Weights of a small mixture-of-experts language model, trained from scratch on English Wikipedia: a sigmoid router.
Below are experts of layer 6 (counted from 0) of a mixture-of-experts language model. Rows are named router (the router's row for the expert), down (a neuron's output weights, with its number) and show model dimensions 0-191. Each number is 128 + 24 x the weight over its row's rms, rounded and kept within 0 to 255. Numbers have three digits each.
After each expert's rows: "comes before" lists some tokens at least twice as common just after its tokens as in all text. This comes from a sample of Wikipedia text that the model never trained on. Tokens count by the router's weight.

# expert 23
router:156104081135124118136134121093117210159154123124141113151161096160124143068151158151140115127129103096141118111155132136121123111094122151120115114141106100149110130151112112130168143160131083117122093122162114136127115109144142145159084134115154147115141133173069107143114092147132126149144134157112150133112059165168142118118142111116155113161142125091144101156129155145153127116115132172132133163134101155130144105114178102125147148111107137071128132119102132146114130131145123169134113087109127117197121113102125105135089108145134139082136104115157145144103154187122140122
down0:148097158111146109162105181153112122092139163115107105119133128136101155155135107107108089111125113132144221117110120143146167157169116139132088095115168122118139143116143128124123115090126147142117168103142143128133119087146078117153106105134102120137161115124144105138161115113163150139142115109141141152092139159107171114138086106148127164133106122116163142084087112160100118130101086167185132134153139139122103162102173128128110141145100120124119136139103132140122133157152109129135076105105121108158131113122096124122165157160114126103142111143163064133111123134131119081
down1:115155190105139145077127160079143138174151132171125187149143132114119137093110125096129106184137149143128130104109144140094153113110105115154075191152122135163118167103127132132153104106110131166127123124125098115130133109142178148128116150144127101096116109114157116134134104126160120118114121082094131167150105162143139145134095129100137147112131155164111169096136109154111151129095091170134122128141072106096143138146173088141139155101106141144131101102128133124091141120131118149156110124128147147108128078107121162130131124187147099117132126123089155143121148160144123116
down2:160168151106132139132133128105128119144089154102156133092152103095103104161096153152111059170104151080169130134109145123102112118121110123075113135183151128132148129146136093135108124129151141143108143141132132087141131142149149091091148092127128107144103091168127154144138105132139146112116095152132130105132116126139142124140147082071152138172158126148116144130138112164163136089182145103090145138156133140119134138141206139133152102127119155153132129150098144037095156139129139130135164162167143118110121103145127126121150114105116117138120137141126141123116121168127110141
down3:170140111103138131167102136122128144093137112142133158118112116113155135130114118161092129142120115142083139106107110126081134132112149149123084110132103104155153185114077123118147121114151123150129126135124120149085113144122162122098092105142132098152182092124093154083146101144155168133110110135134101113119102165122136123153151132117085101142116114120138097167161112103101164132127107136094158152104099136076151111139169095119126157153109129154123134142134111118125173131132110179140138133141104137108117074089130132139086136158117132139134117140135207159146134103163104067
comes before: " |", "-", ":", " |\n", "–", "ing"

# expert 5
router:169062113108178117139120076107140154100073124152112146183125139133132168103133147157094113137128120125134114115079162138100133129152117130138148121101121132149101131144108089138176142152109117122090099118170136139114191071161145112095082124173158136122111170148140132104124152167114134107157129117145137159134093130164102132144134126122142140145130160151181163106156111133124172109154153123154163131102131109148144116106129143060147114142120136137134152144100125121066155149122113160138120126140135129129103124129116096106124133108134128083132142153110142147119122090124142111
down0:161153153132093156093109139156112109144137149101090101130098134137114144118112178110116159100101140130141156106108132097122142140096138169130203140092147134160111160125103128135122118144142125153182120129118136136156090172094117136134100153116107107145141111118100148156131127116137106119131108092115116141153125113143105083103162101145184171126119165108168107114121124110138119127098111142159108113137137102116117130137101151153087145103095153122130145083113136166137130100108160134147117125165160165109113150152142149104150134138182145142167091120160093185137150176154098100
down1:093117121132148114106097086126137132107146144105101129126126121093121139149148114128113134139169141112130124145105131096117152100133116143104123115106115128125115154109161148151182075122093127135180111143147119156156153160075156158125086135133140103149115107153144111077144167115125084124101144152106168135161100152106121135107093132123070112159105128215139089120084142097106147117142083116144140113156138100125137120164142157080114083113128100138127133119145137096097146097155119113164134151149119163104115171125108110131109142153134140122174138111075125160134116137106146131
down2:144152148135159112083123134095083135130106113105097162138153129127121129141130122187109116083089141147175157093083125148118142127131150160140133119096123185105137078124101139144114114146159086144114108139132133135168147147132093127136084119139104165122156136133107107134193123133110087142171119154093161083158112120114102139101118056125101143101129098106125128113123138114119155103155163173135127113146119137163081123130122136135121128100100112151149111141133121143139127093149117115122168115138133134167164127124105087148129110136130157091116139153111176161137084124126155157
down3:145141145124115155148128093157149127093132115133149125133153145115112114090109121193117133110138119161134122142156126099126157129086138145154119117126164128129133123139124159121083170153114106173095166107132131164147179138113153131119107113147109112122135127129101172108104132075097146144179124157124099081153157150107166126130113141144130155106127131132147112121147094133128112036127151127107158154138127081126116149140115184129092105153099154119124176142109146136112127140106118111137107131141104093137187109157126140115134133135144119136082153103058130164151115114120129170
comes before: " ", " the", " a", " in", " to", " on"

# expert 6
router:163116102121079103149137099089116173100121168108143137114152148138137126095168140112115123174132123150144131129113128132078122156097131096137154126102134111123094155145096082112128111157069092142111077167136105140119156130139170152134103124165149168080105130153128118137122134105114111107112120117148147138065109153180119160127115108110156130129131156091131134139159152120164163123096102141144122119112154096138151145138159152081134124098119166114128148124115088104116128153087139115111106084102194121121125111108142152116124140180144125118131100141148100142098155157124136137
down0:114135206132129147133137133105125122108122094089062121151128155111127156144127110122166159128152135126111114111175124127118086123178116119125101128152139121107120108115093117137088145115104151124174098165147123141145143157110115150103126136138134096107120149104104099117105102122138103139145116088147176087160189111085085151108134115127120103087110150148131137142122152130120135141146121125112116113131116112128111143108171170130114107156116172151123083126126111126128150099183143165127118173088139150146135133143106101088116101130169104071127117131077129103092163156115140106
down1:100115129116160106122137094143104139115137121176119149101093100129153148120127187119107159121121154145135110146139130131134132120093128132143141078206130103101150191085144150152120110134139147104136100156105125175124131117102139120160111144114116111118116110135158099143131124129074159146143151147129141125136193141132111130097095100098140122105144163149128102142114118123100111139156088136161122107158128138132103106142130141152128122142125145166142145098196061126101137122177127147176153134137135131158107127142161094092138144140129130097179114119117119150134115191134100140
down2:105131095105160061127130179109136151153136088152118102138152160098130147145130137171179142101096126109113123149104124124124110091159156139133125136105111132149160128100148102149149123120102117135151126081160115121124111159163099138120108125079104119185113144131121150116115111105123096152117115147127150097142133110112119108133146123161102099151144138138091176171077172077107134155138115093170135157128151159111148137116142092152105079148094109147109091111122108140150173097148116105130132146136112124098114145142134158124086113144094147156117177128085114135105145106128139105
down3:130148150160143116113120136120126127087123123113124108089088109097168175135147094151134139128121119094177124159153130108098170148113124111114139143152153093122121136123106086103157124127064126163113148152165063142127122121101134136073170139158155163132119131125130093121091141146130123119147128125144111093116158091144128163115145102075154186116097129136150109151154146166146146137090138110138125119122103118131128106129100142118105102106160154103156143137129170132138126094052116121150131128121126076129099137097125175111128164157075126157154104117138130105137112117135120128
comes before: ",", " of", ".", " and", ".\n\n", " in"

# expert 26
router:199116096127136099157164109072093179136121146153124125119124104113128144080153130126141096125111155102149135136156138140122111147080103126137128108141111137119126107153105097140217122201154124114113122131157097111154115115143110126127108129145142133108169126120146112122150146097113102123141139168141104134090110168115118153148127140112119166138169111111094115117129104122119125133135100159154152122116121126103079129120144135083136109162105120096111125114149135131103162124097153147129119130134145109164144081127108080202160118157167109111132082171129125107126143144136143139
down0:123136151121148130136107141128127137158109136151111124150125151177128134132088129157148103123159136131123095120122143160137175133124141141132118124151101066155219110178137116150136084117110110136097113116116142162108120162153111066090111130111150098110148100092144124120098119161143130129104135123130128082092161142116153136147122150141086122140131142121154138130145119073123101109124086098146118147144095142093132080125124140152111116136126125164122116135107132148113154125112135122105084062168099096079150118119116145187147155122126119159146179123130133115138118144167107172
down1:157088120133132134136123137094106122152149119090127100130074131132139119128150158160109101146147102103146107085170126142168115087114126107101096103093111068123166104094140150144100142095114099118126075079131153131143162111157162171186114161129125107153155115166112122125116116151125106114165144178131132153161128116101171102137162124130147160100144147165142159156123165142113149178121112124131141132161144132094121110141126133110171176147152126104128137117135125125100159112140116131132125131128083107115150141153139128141113113080142164144124103147086132141105087135124169145
down2:111088110155195083149133147113133140176104115119126124125118087139124108110125121081106127088123139108155134096116109140175117134112151100142098138116098136112106167174122143123147086116145119138117126134126140065092125115136130144118192184122140138119131113109115162135120150116137100150073160109114149125171138095118099120165075133120143151129133146104118167126142118148107123101132107113177129069137139090116141148126104104112102115195135128123139133119159114128128112092125138112124114114127157082105132116108105127148146167138146150118147125061126185126103130103108132120
down3:147132132156105134119136129152091143108131183091118142147141152129164128076153090105131114105137141126130098143109127105156184152142116107135143123143142082117124135104148165135124093096083161159169166179138155102081087146104173121100125102135138148167152136109147158153119154125098177143133141141134173179106137075176134107103129132123150125108109127129141134147108136134116147162127132089132166067146144096114136157128097082122140102140113141088122130144153149140139139097103132101108128091100122147101117140109149103121139098130096117091140104119123113150116141102121143169
comes before: ":", " |", "-", "1", "0", "2"

# expert 30
router:190091118143164122125142110129145145097056123129160180136107127119133180123133127110122152131122113142151124103116119137134137112133127116139145099144138134106151119135098142082156113162117066084109134091114135110074133145124128181100155135141139151116127128122103118088133121132100103136156111198108122107107134150147083145112142102102126094161150108114130103124148129096140135125136141160160132110113157115126125143143157127087133107095117109075121144156146089117147195154091129135082091103106131115138115154164101117122171112111135107130113097122101142096093169128125152137
down0:124156160115125166125184123136138122096097099107117109147127124138162143138103106139120121083118097093103137118144147141101130134121101087137116077126133152124135140116118157145126122113102107140129105135132098151186171155136136142174144180130095101139108178113126131161133146059089099135136131134140120094104125096142092102151074099128095181127117164131132120119104123074154156133128133159090125152136123168158107143118153133137125086127150107158108090135123110127135095097091096155174117134150161104123143129081115133128130077136132114147156134130101155122125152113109163104
down1:170125130139153138110130137115149104097110144080048201138136138123144128137070130145104145108132083098136095087138125139099118112105128138129101157148146125157115120090109157147089130099091107117130116123116151129114117110147110110140154114131135165163118107084127132140121138127122129118171145103092120108117151147114138122128181129160134151123122154171122152140092114121121153104097141111125144148133157133126104112183098130158148112072093132116123083144150154116112097144160139143127116156143109122126119095114156111108138098068132162177097134110111125152130144105157104066
down2:141094142110166122124160139117128096123136107111131107154153128114083120127116147155173110120125093161109148156135125101129150146089161112111069091108074103185130116129165106114116137125121103125159106101130160147113121143112098139118093144093107134150144082120121117107140130080083137135137125103172140156136074121124111132135117148154113189118152143140146123136140114123138104132128142160166117108152161144116146118125131168088123108111104089151154127147084082140127116109142121111153138176180146135151113078144164124168138104109135135069128137119108150098161108137091100124
down3:138139153102134139126128093114134084106114061080143136108128117137136140097179083131134127170140151100128144151135162107183140144124109130100144082112115128139122138154113139103101136156159080136153117077113110104099162097132160103145161165114148077142158146162115154108113141147152132121104111130131097140121089123136144151136103179106122121125103114083094121122140082155171077111099112128128099092094130101158130153125112154159154184132116151144122141112104110125129142121099092102105085118126110132100116169110126139123145152112128119086126090128135122119129112116081120133
comes before: " ", " and", " the", " a", " which", " but"

# expert 22
router:177111106114134132160109072163104182120089091098124129178105141110159146082191134144130105132112124166109140111117122112115134133141120131120123111144139124146140145136090095147167142147147100080122090126181093130098131105113142125125137095149123132099134146128092129127125134164132169087148122130130150149103114146114112132119161092099153156134087147149112167128152111140152189113135103150128147095105115123130136139096124154071148081153127138107125153127106115097095135126106141131165136123090152096158128140108099096123124066109126107079131106138138130146107165127123139100
down0:141138117133140105154091149146135138141127175101115094105161137131122142111083102131132155168181123105121111162151108086111124137156111080145132138147160141141149136162144102077145116113130135132119107136175129093106114127135099163137123142129134126094088135128106172134169091162121111145084143155092118137099146108127101185122119115110113149094113113092163114101110127118140144119089110109157142190145128131114130142117171147149109108117112116152098146134089134106139137071158080116155101121110100156186136169090142112131116140123137146142129122140130152135095124083170165112
down1:133099112135137123155122100106111159128162136099103138115148154178126150135140093154152108101135081155139122136136112088103145121113158104150099117117125118126130169121150147124153101132126089101163160127106125087140136138100137097145125160129106085127133158137106109100157144165187144105130134162151111153141077130154157137095121118140110137113112107129100102114087090136121146093123134161122188109118117102150133142178084113137108116137104164137127169160099100093113112148151121134151135109124098104145131106130141123132143157225139146121140115053110138144108117143114136103
down2:171114134123116160153153085091191118132133145122100165158123094112130142140132128174128154142161151111132134155137129089103152161143122116145149140135150125077118106095126138150126108135105101120132155133154150107146085190108142134129142163174096077073120139141136130118105115128112124101121135116142149158135168106118108127153144142130139119086107174153130157116130157138194138149140106157122109079153149108117113137092150148111099132108127152071119144082137157106117174138109168117098150108138131126123138133079150140104084147112142099122118131065150107130151121137133128129
down3:179189128132077122108126123147136107176104143147090117131092142126148140141142110141136126125119156124105105168108118159119140152172128117115125124141125134112156150095119138156133135183136137107130102149101099142108193106177144131183141172118116168161107170104128139113151112131116132136134120152116140128086164149162142154134126127109162091119104141091106142110108145092110120143121118133097150179097132122141108112102148135127117099070125116148118135142138097069150119127140110123132074128118085069134154145118113108104094121135145133122159146130114092081125147110115082142
comes before: " to", " in", " by", "ed", " the", " a"

# expert 9
router:137131116156084090199136122134100182096111155109120134169121142080111116127117150119122142131099135147131155085131115119100109176164125158110125131152131087136100117155116115134145131130086137105116125101149124092152183107136159204143087103112123160114095159129114087128096075150122082122175162129101129132133103145178142133146121138138147112122127116133115136123147145139182165096155119119122108119099139120126153143121141125119155135123143136129162112152138112125111126156135139151135079145147175132135139136171130109128127096159177119109118112131124077101128129151165143163
down0:143075132126161109142136159147126157120136102145134151127156119137135118128163118117110127117134110104110137118110143113124193155139108125149148096126149126115125123148132098120119092089110177140163107123151072133119120078065137180115127143141131136087130105140142118127157103119119099113161108141138103130134112149106122134163129101108143112142126181133165115172105132084167124134136127119162154156042162108127120105102130112130153140129113177186151143109119169167161151121141133137119117109117137111086140116129140101127148139160103105137091080160175140158110129129155170132
down1:109123116157134101146140094122116171130127139134149140110165116157120138116108118148116146137142154105109153123126166159100128109137126099139096101119127151168123136139068145122141165120135117165150080111093110084112113125133138133082119108154157178104121137122132067130113154125099149072142133132149099067143125123164183132103159194137109152131108131114115159136143137127137130110141157107130139127131142128139149158149168131085099093104140119087125150130122106124102094146110092139142160168118124084161085144117102137101094090111137121145142151172111175150140154135124096091
down2:125111140105136111087118155136148154118121128132140095166105081113127129134141141187104173120154150116111117183145108131130180151139121115151130142138088134124111105107133119145122166183154142121101136087151146150157124112138111148146101140166135154077094131159129096149171100133113087121101158130099136116135150138155151136107121058130152138140134132159121149162163143116180113176110164139149139103114146134140133138166159170075144135142076118136129116137136180118169093111128122111112154129133125140162114094117173090133137110161143117115133095136108145138081136139136119114
down3:126113197123123155126153172117100164141110153138105124126114134097105132132149121122127161160124121138172149172113110137122106111141172136108119171162192068088170105141145115081132112099129132103119128150146136149148111096174182125135105119135113069160113134114112152109125155174149125143120150148148102115132095108126152135156102103154113113156111114128111125145152106129124109173102109141156085105096102125109107147154113109126090118120138155157146164108103150112120116145137146172132143138139104081132126122144143134094117119132137105134129125075095100178133101097167116119
comes before: ",", " (", "\n", "o", "i", "a"

# expert 12
router:141097109109108140180132080112143191078102175149128163173116151103107117096142119122099159147116136163152142105087106145115109171160108165107139131126111112111115109136098100097138144123091106123123144082122111118163165133138123182121123111134125140134128161104126120112112080127128086115129133109119121146095141146178127144142110098110143092134135142081115127116137150081189135107150127131124138117111127101124101165146131077125135097097126126091154137127148130116118140166133080144114095161113167126152136143168114107112113124140180116131127118127080100100137173143130145147
down0:146119098135099126117159118158148161160118130096080133118107162148130134121137148111135114156162124123149109147109087100110132135153160146138116112132116173145115105128097140112096118130102121144146157139146140146121135118126154063110145114148123141114163189134149106090180123117152141128122125110103146140166140097160165153104118158094148133148141092130114146114151118095163116122134130110136148154082074135129140138123123092160103096096116114112086132121105079122108134168094081117125095141108129084098087102137150112136130129127144147172100143150139153215146104091122104136
down1:128137130110120101118153138147060175147115160107154096113112149156130146121113138099140122119134164140095147132133138130151108111109138132128144166123110135134113134144110111108093114139130122144127132097099045140125120137103146120130127173124115179081063131113120146104104124097128102078098112117159098076117177172132106097144104079103152090102121088124120125133118155122169113098157160092141133131168157103143119145124115094135108128148146144118153069143098127191130104121145111126077110155156113124137103128116147138124117088101108096143115150142127139125142143129155113113
down2:121103150157107155135140184132122121115090123117171135080126115144153110143140168147106074142166125094133111134135131129165145146108142111156145169116139131095135140158115165097138121151151112113092173120129123131077110141117090100090126132123177140148107143131114148146092137161095135146104140100140165127124134109124125119160106138160133112111154072152151079146089079137136077121124091112091144088123157084114141140118166113130141165116107168160132094124160168134163122111137138162123124097124103118101120166168120149139119106143095125163107091137139119142147166116134114145
down3:142151111135112127102089112124152099108147110139153135105093107125113063098114136145092170128093160148131133081124135117108138134179145126132198154117108108143087139098125125147103106101123135184099136121120099141120077145135112158146122160158083113130115141087182150112142155132112145157108162090126161133153150122141102124086151104106115135141153111137147110141148095158153120117100146103074119119123133164106165159121119110147113138111112094114132153138096122113135112129132105180144091136169190164143146097114140122137111146089126143126120124099156164126122130124147140094
comes before: ",", " (", "i", "\n", "'s", " and"

# expert 15
router:158098109139158137151133092113108130104129124113135149147152133136122127092092131106150109122080138113133120132156120147106125118108113150099112139099102145141098139112114074052173151145124111131110155083133130126094164124156094175114145095106131160131107159139125119145148103147107097108185156147124127108113145144172165127115130109111139084169170110136123126121137177091183152057123137118122152124074158126110118151138116126118117118107103103087102140145089109138112181147142135116090095128136181112146151150120102121122100099122150146138120141147126134118137170150124145147
down0:112108099144153113148114155130093148079110122119087104116137135132122188181135107159139162127135131116106123105106154146147141116106124098131103116110156160159175156088144127135145123170142132114101153113122102115104082142096124145119137139089107131170130087156134092075120081123131115100075127158148113105122175098160124109169115140131097177144114079127119118174108143152108127090109114116132145146108155116101151110141117124120143122114130080113124131092145119153122181132114102111103119100152124155123127139141085135150120136150146148112191086167132131146160106140103125127
down1:139111137106168150155135096091124155086165144087151122133122150116155069199130111099151132131114156126145117128149128125095127117110141114146097136135131143131120118110122165085115159135102125146138170121180104154133145105098104157118130111101108175163143107160134101106130129123132120133118110105106155125129212153148157116103159142170137127136171109117094133126120108104141098149119120095129146086101121132127105112138081113135194154102163130117106141121133102129098086129098134137137140154128121139183107105099145102151185138094119162134142132123123176113140132151143113146
down2:125081100108097110160129159109099148118138164155118150136114107113144136116139124132160133168067115114112114167125140130136119142124113147141172112070145102144149123147169133127135152098113127094149109147162151120100109124125119095135117136161146115108123086097076105127151109137101137142117134139165136158123077129135183137143183124144126121123151130124112138120093100135130131111103092087168163096120108127143132143126140108100159160122119150130139123170095166121151191124121113165119130159160146147180166073137110148155118105131083097152089135150153138144160125123084146137
down3:151098083118142094134142162144114126115127133161093151155169135095135088120142128139135153136090128130106119142136099099081134118123148095112125105121161119090136115160122130148167099137116110125143160131111091125130144086123112075164159138134128128148118113148120142160093116076094119129108145128142116168141129112124138106093148154116082156084151111150099176106159154109117144149160099085121105141156151097120125141127085093127171148140201104125119154161135138102118139121142136155133115125103120102125097145188155133108111107130133086157109138168119184138107137134120147173
comes before: " ", " S", " N", " C", " M", " T"

# expert 17
router:180088114128130128128141114123141192121125127128130131178140146134127102064178135134123144178127096151149149143089122148119093138145118120161144125116137167129108119117123078097150101119121137087124080127089142129137142122110153162127078098107136141090129152152123140111125080133117105147110144125116153114083119142220130145149114130108174114161115144101128116137135159124152139109142126155121143137097142144167098134164171122140127123114117142098100136123128065098121147110120111095114124097111171099173116136119095150116086107118158133159100102117133114118156121161130137129
down0:137161117164097072130162155104142148098105174122106169168138130126084121133085099127151093105131136126103101078138146130107160112120126115125118159087123116164066126160079142099130110182127097109106126149122102140141093116118140143149144111109140122139132115111115130114136129094080167121119105097186080096119136084097167134140165119136088091101116118120142143160110147151121124129134137118105084151121127162104138108123099153107146131151123106105147111124068089122154128165106116131105113115125130150098142160100158105134134129127124112110178114141149115138155155139139157138
down1:127139152163100142094124101108115103134116093076133123140116085150132130119138126146101124138098111115154114143161137088117150121075126128150145125118159146118125128136102122156134114114130122129134095142136166131130130103132119108140106102153179099136141092127130138162163132102099145116146157130121159115121169143156085160134132103137149105130094126114112130170150142118122112116108095132149157078077141120122168111136101064133087099138085190106149136125118124120142070134174104129162088156111144135166111151140120155088138099099091137185135138128113126135088140109096074092
down2:133150124138087157135160164115133114135139147116160154166117137104140103129136156111119127138094126140117118138151124172094122163134098134118136154104108147118081100162143124120147115111130106112130110110124122106145108124108127063111134139150128104126126149123135112156188140107109147129143153068119132120112199093139133151142155146082137111128137112138091127097105135211187115128140109101152160160113125144151179128108116112136088134111179092175129126156137111136144150126125175091141123133122139122175174172129145083080122112110127133134148143134132125135122096144141107091
down3:149146153122133119122130140152115084142165155150107122146127102120148144148129168144136149092087125128127110129137065092105173120109062092138111125097153063138143118104104124118115158144126139125141151143114123125130091104134175155119138080082091169134119141117131132126163112133102115149117139130123119076104122160192152144141169112159157140152149146186128121116137120131085158111101116122103126101110129127176132104122141119126127166155138140099197121115111117124117116127164129093111139152114146131119130092113133105140139129113182116152130079097101102108130102128119169112
comes before: "\n", " |", " (", ",", " of", "\n\n"

# expert 14
router:187113109132069090168135116084108143146101103158137119140155159119145128101146105107168129153087133131116106121103128147095122155130125083163091142147089114139081117130080106107171092169089131116129110088124113148142112098106157210140139135132122149131086134138154136158116145116131112083124141192157151091152125104130101169107117112086127118158190129145159102138142150086136135117113104141144108151140126133130138090113145147083147145141146136109141109089129148106109136158096138153111112127120109144137146117134130137151107153122133123133118130149141128129111167114145154123
down0:176141078112099096131131171104102130161148124100122115100145100120140129105147143117132103114140111108128129112120093121152159145163156149125152144079130130140118129108096140148163094143103169183086125104099128132142171151087131155096097154150123126141117139092109101128131137114103106140102144117132165156164073114163133144129121125113140162125107090151138100147135162142128106084124162148116136162155093101131093149155099104117140121087111133163119139106140165134176110170168105161099134107141135115143123124168106144155109180150118132147124127104113178113168126129145164093
down1:125137142151125141154132135140078190098079137107112102144171154164131101119106134121143101133112100139122104116141108150124132128084157168129148138134162124138127157114118142148131103136139102137123122135115145141108200178107158170122117081172091130099089149095160126145143117140098088141124130123149133154130053139146141146111146130146166152102124142110130148142146151142125096100140137083140069141105156135144133142120135134124122135113130127072096122108095090100126118126175134096184165132098134131120117103123129159165154150147092142095114108121125130117095115124094167116
down2:160141084125121103124123132105127154161122138148108116104126127103098124140135128136099064129125158124145117120125123150094133151162167143156180140143120159142086119139163136100158107136105119062142105190071140151136083144110103112119149192129099116109152142180100114150148114150115102166127128121138128117143133143130128115101156090161089101110135121132128128186134119128105091115106173148151166080110098103125117120128092072137137146150124136132114130149087118132121145137147117157114129146123142145108149171137111149111123128093101120148130066133138087119105139131135153165
down3:104113069116143155158128088126101179115095094099147134124125144119132103155172154099101109114117114106125121100167166155126140135106142129162122110146160130077185088153142149114101164097111170116112160099144115101126156117125090139147087102093144121124105123108144107152139144146143132087140158168127135109128073124166135162121122160148125103150119112138154149137120095168127152136152151149161171137129169143101101134144137144135117115100137110093122154127103133119148116114123153155098149103129139080145129134107109110111129058102125131160113156175106101136161115165117129118
comes before: "-", ".", " The", "==", " In", " He"

# expert 19
router:136137073125121127142162108132062179096102153138134127119128160116149147114168152135151061133132107155128147123101138149088112150143129096114143149101116132157101150158102062130125112117103115101131109116176093107118157120091140141122116152136102150139127152150110130140136114111123110145155134113130172140121133126142140169145131106092157155126108151079106132143157138128166180111133142155166107167115145133128170131140133138073121137138134107121084183118148134090105170130130122145095121128116151113147126122134129117147084073131157126129158149149156119151067155145130088138
down0:116127119123121153080150148074131138139167113131108097092145110160140142104121142128145116115168103111129134139148096129102115129158151133155120124068137141068087093145137133161116117085181158145115105133062131135151143112129137122138163115128162103143100112132205123157101143132120166140106121095150144151175153113105114133091135154121136121117136139114164137187134116133130151110107119160126111163132120101143127104113119119171158122155111099143129120134131101136176108128102195077148170136132136096115083144132141146125142125109160130123104113104115130150100122166119092124
down1:109149121110181140102142125130122134133110150150194161100143100106083103150161096098095123129126101111065125182130123141129161085102116094125147104159125187141134125113140119136124157177151124126169133104146142165131138177166141104125107104147113122117145122148107123126127166135149151136167135127133127163138104110132121159136181151114113154147098132096074132119074186137119138148124106092149099151119132142106149141110144122107118119114161125122113080139131154149133147090140086104140120144098122114139160144122136147098172143142128110113125101106122128160180098141115098132
down2:156137140116132154065082129133170136135107163087077119147149137150152120139139145135168184107136122101130122091098144137105139168124171153151111125136155149100121137199134136113155149149130152139126123113139105138129161141086095156181110114116105143132143129114118119134160105134128113098121081130093139101132139116122119093146137105152160144139111136130120144114139119091110163162098163138149119122090132121107089176114090175126144187127099103112123144124159171109140119153135122130110153157140135124140123158130121151103127108143121119152123117131183138146120111095170065088
down3:094162080103148173108173129136089100141127148138157137124142088136126063136122103117149106093050087124177106132146142159126172162095175109102093093178145116129123124140103127141094119145123136122144133109166105081144127105167104138110113172114157146142143115132133109155090134096108115150143083104100138176096138131108117123119122145157150109105125112172125152117124126133173127101175154132112124125110093138158130110161120115100137154125124110134121090142143120110169152119117114165136133098128098115126130122100132126150157116107093167141110133161139127145120132139097109119
comes before: " of", " and", " to", "ing", " in", "ed"

# expert 13
router:179089082123146133164141113127121119107094128132113147174116152119154131115147122116135122110080131129119130121091119135134142093182127126100112082123153113122142120155105110097149103192118122093115102094146108131125153138096103140138156098166146178138106128129129153103142144111133095120135130135098114113113123112164119154136143119086106096157158154149108126131155130130148190130154127162171134123116160101144119135081133122100140131113119106107159144152136103124112128141163119162109113131088136149191115112152088097107143066123147128113097096190117142135067102112126144138
down0:150096099140152105121123137152143129136107128111161080077150095169144110128194151137150137102166111144164139144126101101143115181086140162125146127119092100136095122133151093135160085081142143132162123116147164151090110124112105144105118082086120131141082134168131151159113151125169103085125121137107152120147113134124093124155119122118134143100126097113112128133103173170180115145124149129126122080122125136121136104166106138108137107075112125144098162125120137122127126087184122144107192105137124125132141156136158112153111122111078131140150132119135103117114141111106153135
down1:129159116129154103145116115139127099136147160152133155156132129118102128156134141139116157121150133114141154107127161091116132118161126133129103154078079120118158168182125167139148130135070146166115138116132141125166090132173125114091130131086169079156144125138134154105112130080092122087118102135134115120141143139114121128098098133147103070116134115101107149109129103154147179143148127104140105156106110130120112143134136121117120140119160087142117104124153098167102147176070121136138165134123165154102116155155109168133111163078162170120145138148085135163108153098118103116
down2:102125132127102120162103113157100200127169127168133131143108105134141105074141073067127103156140126153136127150142159124123153123105132154157129127113134083115122155102150124165139112129111097149152149115152100110111131133114147113126114167157106144109147125108172151146119099104114134132158120133136150129119060180118104181159164123135104142109123102105089092157133116099121117086119116136117089115133170119165137131117131116122111169113102169113124113108107148132115129122160152140089119141119170110129109147111122111154070136146088081142080133137168114137160145107125113146
down3:169109125152165088100171135123103103101126175173151105126119137136133144135142166126128138088144160086119164150134096115137095109151135138137094129136137122112130135110135082085136150135134139123109119137136173170103136098114109146128122112114131115153107151132127131151189107119137102138143149135155154100131072141162101116145178120118152139146100089141130144086127118155102166131132088132142127113131138135149139121151109129154086119124118133167088128126203143163146169125156121150081080129157121116177168132096113127162098108135148141151130141108112136114170116113146152182
comes before: " the", " a", " his", " be", " an", " her"

# expert 0
router:157085125125154129152123054128132134080093126152119124155140152104103122062138124126103108152128099116130137108149136137145115143120103182157129137137151142156129129138096105127189163147156148116087104116107133132084155076141110180132134109149158173122153174135168124093115085144149135127118148135113150096103128120179112133141111130077136131158133125133089140123140154113148149101131138176148131168140132124135127156097118137108112078129098154130115110084121103150129125126135099136127096067143161101167154131128091122107124106105119122131128103163127143103127136139129106082
down0:174173203148144146084093151114151079141101137111132178099131113133120127117141144146095136153150127123125086120142140129137130148115157087173122132121143089145137146124161143146124131083110132117137110093114094142136121102107129131125088136112141121108103112126114134155152125092108130143153096093127066123128065139118122122109166122124138087143089135154078107153144105126137161117164102142127137145156135117105115113153179126160112134112119105156105157121085172074134118138130159112132109100100174106102090125100115139115152133117148125152126132127117088132165122169080131133
down1:116119127119140140140093147127116151139116162167122115138155171106172126114148138099096121112173137102152150179115136116187119135116141113136118096140089126113119122110120145148207150101143107170122157108118101106113090086117117112088136139102128111141190136121147102136111161112156096116138135152144121141107078131135173171127151142087157167137104114116102150133127106111085143145167106139115118155171136124123135157108139153126151147093130155118126160120151151159157124160111114138150078169120113121113118133127125120177066114087137154129124098147152128124134125095149166110
down2:131132114130118135113089189099132139115121105125096141135115156148104115150152149108116130164099137152125138107138087171124147160105139098166138117142131115143169134121114127138127118083079169143098105060173099135133168141103105142137157114112163103124155116129170146116167101143143114094127135102107168130120087150141165110157122120123128131092150123166074163160125128138127137111100137132099143154132110120109120086114129125135126108117156119071138126107135166134157139152082179139163149128106151118140150120098152139161148099137166151122138138196121145140118146112086086118
down3:130105133136142071155080123138105107143127105133123162149174124126086162182154133127114173121093133117123128142125097123096091129127119121154089118091178153113120162133143125138105160093128093121171144146136090122108111112075147088086165152137141145136145116143099122114091119101076122134155165105169118125110131135134123135135147154134124118119160099116104139107130092100131133144121160156072124107087105156104126087150116119118145110124150129111130127160104129102130107155099102136122168086169132110132135098140102078160102129138143096176140095155147155116106158124143151151
comes before: " ", " |", "|", " a", " \"", " S"